Experts of a small language model: a sigmoid router.
Below are experts of layer 4 (counted from 0) of a mixture-of-experts language model. Rows are named router (the router's row for the expert), gate (a neuron's input weights, with its number), up (a neuron's input weights, with its number), down (a neuron's output weights, with its number) and show model dimensions 384-511. Each number is 128 + 24 x the weight over its row's rms, rounded and kept within 0 to 255. Numbers have three digits each.
After each expert's rows: "comes after" lists some tokens at least twice as common just before its tokens as in all text; "comes before" lists some tokens at least twice as common just after its tokens as in all text. This comes from a sample of Wikipedia text that the model never trained on. Tokens count by the router's weight.

# expert 3
router:105104079120134170131106099097167130130124143171127102118140078148123128135123102154085127140154136123130128137094116165150124149112122151099102131105135135112160132112148093160141168145111111107154137137087146151174155111109148117088094110140132129139143120097123110040151119133143139095135131129165161126137133140105125141129115116110149134147113153148103113132126109176120156088117
gate0:109109156110077156192134177110133127117124141123135119083132178123108131109150177156145082137122105165079122169115103156136119135094105123093149115090097137124139164110170112162131124117102138144118122132092136131115141077105125111102174145161134079138158171079116146075120105115099131104124122127148129115136113125107118159074149135138146169119156135130166147137111106167150126117145
up0:135157168105110135170128144148093147121150159132147140134188146131100158098098143121148115118095133124138110171102174152148163129075124151124139135130117176157142118135123139144143146134115123116106100124114137126124157124139099126131117103130103109119164145101129130146105096125105107092150134091155155122134130125156178098138111144156122143124094108123164169099094058136149140119141
down0:131110122073120183098118142091097142128118196109177141105103125117100155167106090116149158131119153160146096105136090137108119142120146142128121100119118133169120078150123101134122159108125097142130112110115138118112187135181108166177096138083150104145107153140145101119128124103109099127129151118127151124202139110164122094100129099176144146151125078095142123110123111137136117121123
comes after: " the", " a", " The", " his", " their", " an"
comes before: " of", ".", ",", "s", " in", " and"

# expert 29
router:104128124127119132133126112131142146108127132088134128113133116153124155103161136105120160144148153137110110112100093122124101149105126065135135116127143101096110102128158116135156110119134133095133114181114104166145135144134116140148101154114130136131104152091110083133127069158140116110160099115109157099150135144122109160113120091123143119104112165123139096141131099086152119090145
gate1:133124128171138137097108126154101134125133127112121158131097095123137123160150165092125124124147161138141118149121116142117130114173154127118144138081112155104120151091127153129186109080112130077126145151177098153123140104115125129129141186107134158109176103122131117155131150167109130093138127128117150141120123102149074141139162129135106127179128117112093119167102120117114182124143
up1:144139153179163139099109174143131088155120117109157106140096156139086171134150096126140128115129109115113101168105147134135167099118108123116121151185114154119152114112129142118199134078116122159137167138104098182146139098109143092173104090145120144168139114129112136127158132167099136072123123126093111118134161132093101069111116106103143136086158139121135141132180138109113126137125
down1:089129125145101123095163139096109174131110129116078149090120139120094128145116124177107117142119142081116115150125107121131094141141119101140085158103089169147120109143140104131118135132108134102140134117142137136135121115125160133131108119122120144136131120142133121129115123112142125116078123133165174135073123116140115118166093118165140127097141127119130134117127136160089130119123
comes after: " as", ",", " was", " is", " such", " known"
comes before: " a", " the", " as", " well", " \"", " an"

# expert 13
router:132125123121125149112130130084176104125105137111138137128151050151116111185148105111108126134124148122134134123066085138113111135135107140113121131130123140116126128148121096150141114120136135117132114144110114148132136162110117156124104093108109102157121100112180092083134100167152119060108146097129148134115109081103119161109111086137117098157096150117079109125118136130135170133160
gate1:113119066092122120155104107138136119117077103167067140126083128118128143121118088143136142142178183163149172081133119141081137147135133146139159147092089158148098132167082150119159139148134122120132125135169120126076117163134108140141136092181102117143132097144129121123119109170120124146141109148175137081164104135108114108142103149160119121157137158144167154128163115081152181128140
up1:108128148125155169124137103114085143090132087133097097131133118120132056145140097118141134102078088140148134100089141130129161119123130142100132136163161184165171073082116136173131111152111124148143172127116088133188082073117142090082133165134129156140141094095132123123149137160128078093146097169131113137099128123137102158129116120112141114118114074113113126131144108131097132119158
down1:124094101141111135129091159152114134146139153164138110118128139167143120075156128068138097122170096134172158133118124152141106119142117104146107158106128077166147151086149152117136105109110141085160102118129140137147153096137151090154147118132109183106126096112144122136104098123108105110166109052105124141117123125142072117142134152124148120180135133136115151141134144145102103136142
comes after: " was", ",", " and", " to", " he", " is"
comes before: " to", " the", " a", " in", " by", " on"

# expert 37
router:104108080146103148166115107089154105115160154141122106093149101144112138113177113107064209155114137091112133145108144149158097146103115158099154126135111148079129122113145113107153145128122131079150144123101108153104143107130155139134124138141101108175136131116146129097111086147138115145107130116145112094111101166109138140122090119118107132175142143131117133139158154150123154113144
gate0:172155100044125160117126142118148151120150150129137156158128124146140148117143130114096113127137158123119121117125137121093131139108141119147136096138115130103153105101141111127146127127109101089148153126104131128132130122092123166188100110134118129091143147177101144120159095108117136110134120136092117130155110165129154189138131144144153144132156141113173141170140144100145101136134
up0:142074112121178165124094143153154105111129124142090136097144149141119118121110162117137142140080134134151127126117102125109127109120111135164151205151143124159120120096128133139147134147140121115118159141124131142142125138095133104104152110108130133113148131124147164094187144146125170165130118092096134170129111137137119164127108154134106142179116120110132168122164172114109128113143
down0:098139104107133121139097128105130186082133099154102122111118129152127121108116147108115144142140129115130115132111107136135123116148141136114117169129155120124159123129152118134094085126168148085127147119084154154141133130141109141088146160125117140122113126138122147127141164115145087146141156079121105130135141135106118136105131090141109097140090142126150108105145079133101164145137
comes after: "\n", "-", "==", "|", "===", "="
comes before: "==", ":", "===", "=", " ==", "The"

# expert 30
router:133073088103160141123102149122143103142148149134135100152129122154115133154155100111131171127134171133108095141094115186141128140141109093096146118157140145091102125118132114165169108135127143115160123113116129171155126183131110100102139138120086100144163125155096133095128117174131121116166151128136132141135137117092164126103152124091158139125111151143115110084131174154141122131143
gate0:123131127119115106141156165138131087117108100115102119132117112097113142153129132160187164116150111163098087114120141140141097122127134139116142109108143131144118113153142074174160096161115115085119097115123111145090125141115149094098151108147130133108133116148095129131099152127156120121109181151107121174139124106146101134125125146071094188086138177104106117141114132148114117160119
up0:146125172148129152096162123191144107121110133094077119117120142075058112150133157113115149124141127144133178126145125113111119175085115120125129156176083130100110135153137142154144130140148109091146158161082107150115148142164165122125127118119095110124138135143137103151127140151122108126116166093151152100143139102150161139127150146152181139138115129163184144137102145116129139182131
down0:140124110125160183142139153119119127155182103153114117147139136116096092174123097102151109159159126120133158124142099107116102125140121122151093118104094108112155143114144128123155101175142120120126070118115142085133150122121112087110155091091119133114117154088095130137117136129136178140072122140154140133077103110129145145098150101142112130148152128127134168124136127085113123153166
comes after: " |", "-", "|", ";", " •", " Total"
comes before: " |", ":", " /", ";", " by", " 1"

# expert 10
router:091136084130102116148093082112104098125172116113110108174161085169139118119148132115104139149162137114083141145074141128140130157167131137144145131110146127124145128145162116128164120125119149086150154096115127163136127115109121141108106129147116128147101090120110121099133136153110128138170141129122155104113176130139130163130136122128114123143101138128136130107148117115137138107130
gate1:136139111138163142082150139099143154115120134167121081148138160118165150119118112074100136130166115096119117170164100126132137142151152070126132159147084113128147135146114102152148093112132147150144146110126077164131143125095118140121107099129112118155104082118139126098151157099150106110138145104110137121137132177155101102156150109145167116111122073144127158128129113163076115102160
up1:136098119164116149136140153096164123135103144165129141108140118171145098061110146134177148139119138109138112151121120157153143164151104129138112147181107177134106125135132152136136141168114087134081138122093098128135126160139133095114121163111123105115125126116107112168138112190121103111129150141126179142120150125147165092139173111135120124153125166144079081147157087094117090085183
down1:121110093131097122131124146108134103122064127135142147114163126145134130149120121079140188159093148100123133181123099139145095107114157126097156141136053152099102149130118089185162134111151109142137134111116183096144124128164145133128122133106114141126128098119089123111095143161165101109077147121158148134143129148116125094158148113144150187152173124096122111129148121153132159128155
comes after: "\n", ".", "==", " =", " ==", "==="
comes before: "\n", " The", "==", "The", " In", " He"

# expert 2
router:125154087138133146148080091116135110131110142113118111137151127150141092093130120093094172167150140165093112145070111147155143154102125101114121130126144107106112122134153094136168134120120141124128168157110119128101192111110111135144119099132109117161149108114149133111140103156135084149143146130119133145113109138110145147133225102146132141121081167108109124120133134108140145080199
gate1:153151136149110108123171124131095186108125129121098160144118171111118124156166111117132183148069126143159135157139132112084099093129113094133113151155148094162113156125158126146122155138127173139125112106113146139128132091122146152143075112170117083080125121166136154121138123132128077156136151141121169124122122136091150132149104140144150136141119140095123156117150133132119119100083
up1:127077130080141163145154119105158135175125140096129129153094091167147148120116106109147137127123138191124119124134150152160095114146172145152161124156113141160136129118123163105163104155144111146095125161111132102114176131114114132145129142099159109099151102083085108054187110193141115142119113140113115126118098103137153140106116141097117120122160145120118078115110159095107139168123
down1:140111125124146136123116123094095119152136150099070096119107110130125126130123118135126144120138128117171135147109125109153131118119131132127144127105121125123124122156153136177116127129126092133125152124173125155104116115121137134105107108092103110101125077132071115157110151115121099141136118121084193155166094127111161106124129125110081130070129127121110108151138121141117153086138
comes after: " |", "|", " ", ";", " —", " ="
comes before: " |", " -", "|", "whose", "allowing", "Following"

# expert 33
router:117105147146095100141094119133138140130136141125099081108129140148133132140124139112070139155144117109100116145099105152131122152148135118122100059139110117095121116103152126143108139119115134141134165127109148185137158115110130127134137090127135139125106122138153115100114069124114087098098145163146124083148117110128174132112108144132106104147096123109120141110141104130146155076150
gate1:107152112144135120137125131144089142116107104107116144126088109131159171142089160118073118139119088126131162081137087114131123104143147125131166111120129094095165179142111104132109138153120154155127128104154110123147108142090122158144133137111115122114091101105144052112126128135143080103124135126121133113152166133086096163143121089104139120120125116127141153130113145132140157121146
up1:171147117146112132138103138136143127121136099109127176134143127128092144124106183095111110120141124121116153140104105115124119147149103157179078118161136144126132115125164132134148157136141103136129134148108120091157114140089096153105171137114156147105100178161189154136138133119143101143113128135127140148144140116120128130164101121116139129154103123106110103086129121123088137143148
down1:102108150135097151130152095142151128161115160160138076119140100091170137116124124104129152128099163121112157177106122131145121124143087112112167143119147118135109113121165168116114133051120143093138161085090162150137107132132130128128078121142105146120142129153142133163148118138122128092088083108120106136124149138139137145126124139134133130092132097119103161129115130136132198114148
comes after: " |", "|", ":", ";", "N", " /"
comes before: " |", "th", ";", " years", " m", " September"

# expert 22
router:133109096130164140140123113128183101154167133102141095128128130137151108116158144115098145154137186161109156135078110119170127130131115094089122118139143166103101106167124099141136110137113123106129124150104140114145182116113146151136135109127158117164137128114128124074144112141137118126116099137105138154145103095126076150128111106119128127131043146134118118129139145174095120105156
gate1:140118111108107107150158092134140103099129158139086113148118092105141058159151174134088159138136132097139121101163130148144119132125118134171143144141145115134091144080166114154176153149129183125115100164120143148078125137120101125107176110158150122106139130104117135169103107104138157133137099119133135113145123107136100114164147181114134131098111174085152138095090129098118140126134
up1:120139115140113099109088131150156093178129149107144123108131130097156150122149103186109104155072141152069146150180093122122147098112111141116145165190127130097151141140153160174136111120149122129093171106136159098147151137148117120112133145152129155112079099119114118115130120111131167128086132110111113147130135222130084153152139123093092120128144144118125142143175149111107120113116
down1:128124129153148111182175122118136161154133144111092131129133166093100126103144158088125120074132164126101133067165173093108135142130092119114116091143068137128160085151081160128159115148099135112132110150116126171125185185134146173115103180134160109099131147119139169158142094136135133136082102103123109125147101154119112158100138123144128114129139123119148140167154172139127065084137
comes after: "\n", " |", ")", "---|---|---|---|", " information", " (0)"
comes before: "-", "|", "\n", " ", "|---|---|", "|---|"

# expert 38
router:109124111097093129139061088122117130124147121123133128125151111152140111146148114104130149167122113129111099151109120150148135144122077107121134108154127172162127130129159120164143125143120136129097162139125083104136124133145146138165133139125147162145115117088120124105103160133139123072153129130121117150139106099120122102113153131142131150140109126097132085073148114149134153141148
gate1:109135102124094130199148116119103101094164165157085158149148131107206121113114139119107151141132150135093085163146128106123115128133096111138133110183126156132110151110136133099133117118138147139128140147149116097129121151113123162094124118115168128099108080127152136114119168129161155099137069093145116100142107134171116112119116154069137186110159173147091128083154122125127177107166
up1:105098115157104126161144107145083100138151124113156116133111109134170119127104108170103110164167138133130127106134138138122126164113153130133124111182134151132088124090126124087164139115120150188118123108089127113094089159160114164151097150131103139140179142109120104130135132154157203143114166152109090127149129111072107141109093136121109101100128114101102137168160159162147149103119
down1:133108185155100096121125134145117155111114106105132171176093127146130164121123119111116083127124072106145104141109150107145146145128138138159140154150158094192079077123116139170145119138113144122118139153162130105126117080160151095122120137093163155189172148135104129128127134147118096153147104104159120092169117207123145085133099124083141157107116118137114139125141184139140118168152
comes after: " ", " 0", " —", " 1", " 2", " 3"
comes before: "\n", " ", " 0", " —", " 1", " 2"

# expert 39
router:127138095137106083120112119143149093128071152125131103153122107111088078124159108155101125142148151167123086154131126120155123113119112092114120054128118121105140157127114120148114133127107165108131153096113122161124150115131159134110111118157121120123087086110142116104128100133095087122098140114115147138141128158084143162096150119111124165139107175100099126110160130125122167176156
gate0:151169145129128172185124176132063154125168099116123105094141129128151098131129080125112125147076116161110091132113106148168156144115128154146132096167076156121112109150108140129148131106105106140136115147145104138118094125091126102105101144153125129108161119105164102110171123135126095141125128121111142124126130105130070128157103159119133099129133129111134135139130140091129080119131
up0:164110110095131158100145111120102168116106148160117153115130116103156105120131115111122171142132131170137103132123132112105182131123137147118165191102127114102146137126111169112126148172107127124167119117106128132098132143161112133150140118126131114171102179162105149144137135160127121118108146145115126120146113116148113095141133117107146127182106136127123117147128149143099183182088
down0:127155113141136202128143130154122117121119129158110125152166136169128103139110113152148123163092138138147148147155154159137167114118150125126153165122109116120135144169172103196138125137158138146131142131127074130123138116164099144181138104147145136097074118087126141108176156138121103149111083157088134112151176136163120122147173124151109143131125128132123171108104136129128146167120
comes after: " in", ",", "|", " United", " New", ":"
comes before: " |", ",", ".", ")", "–19", ";"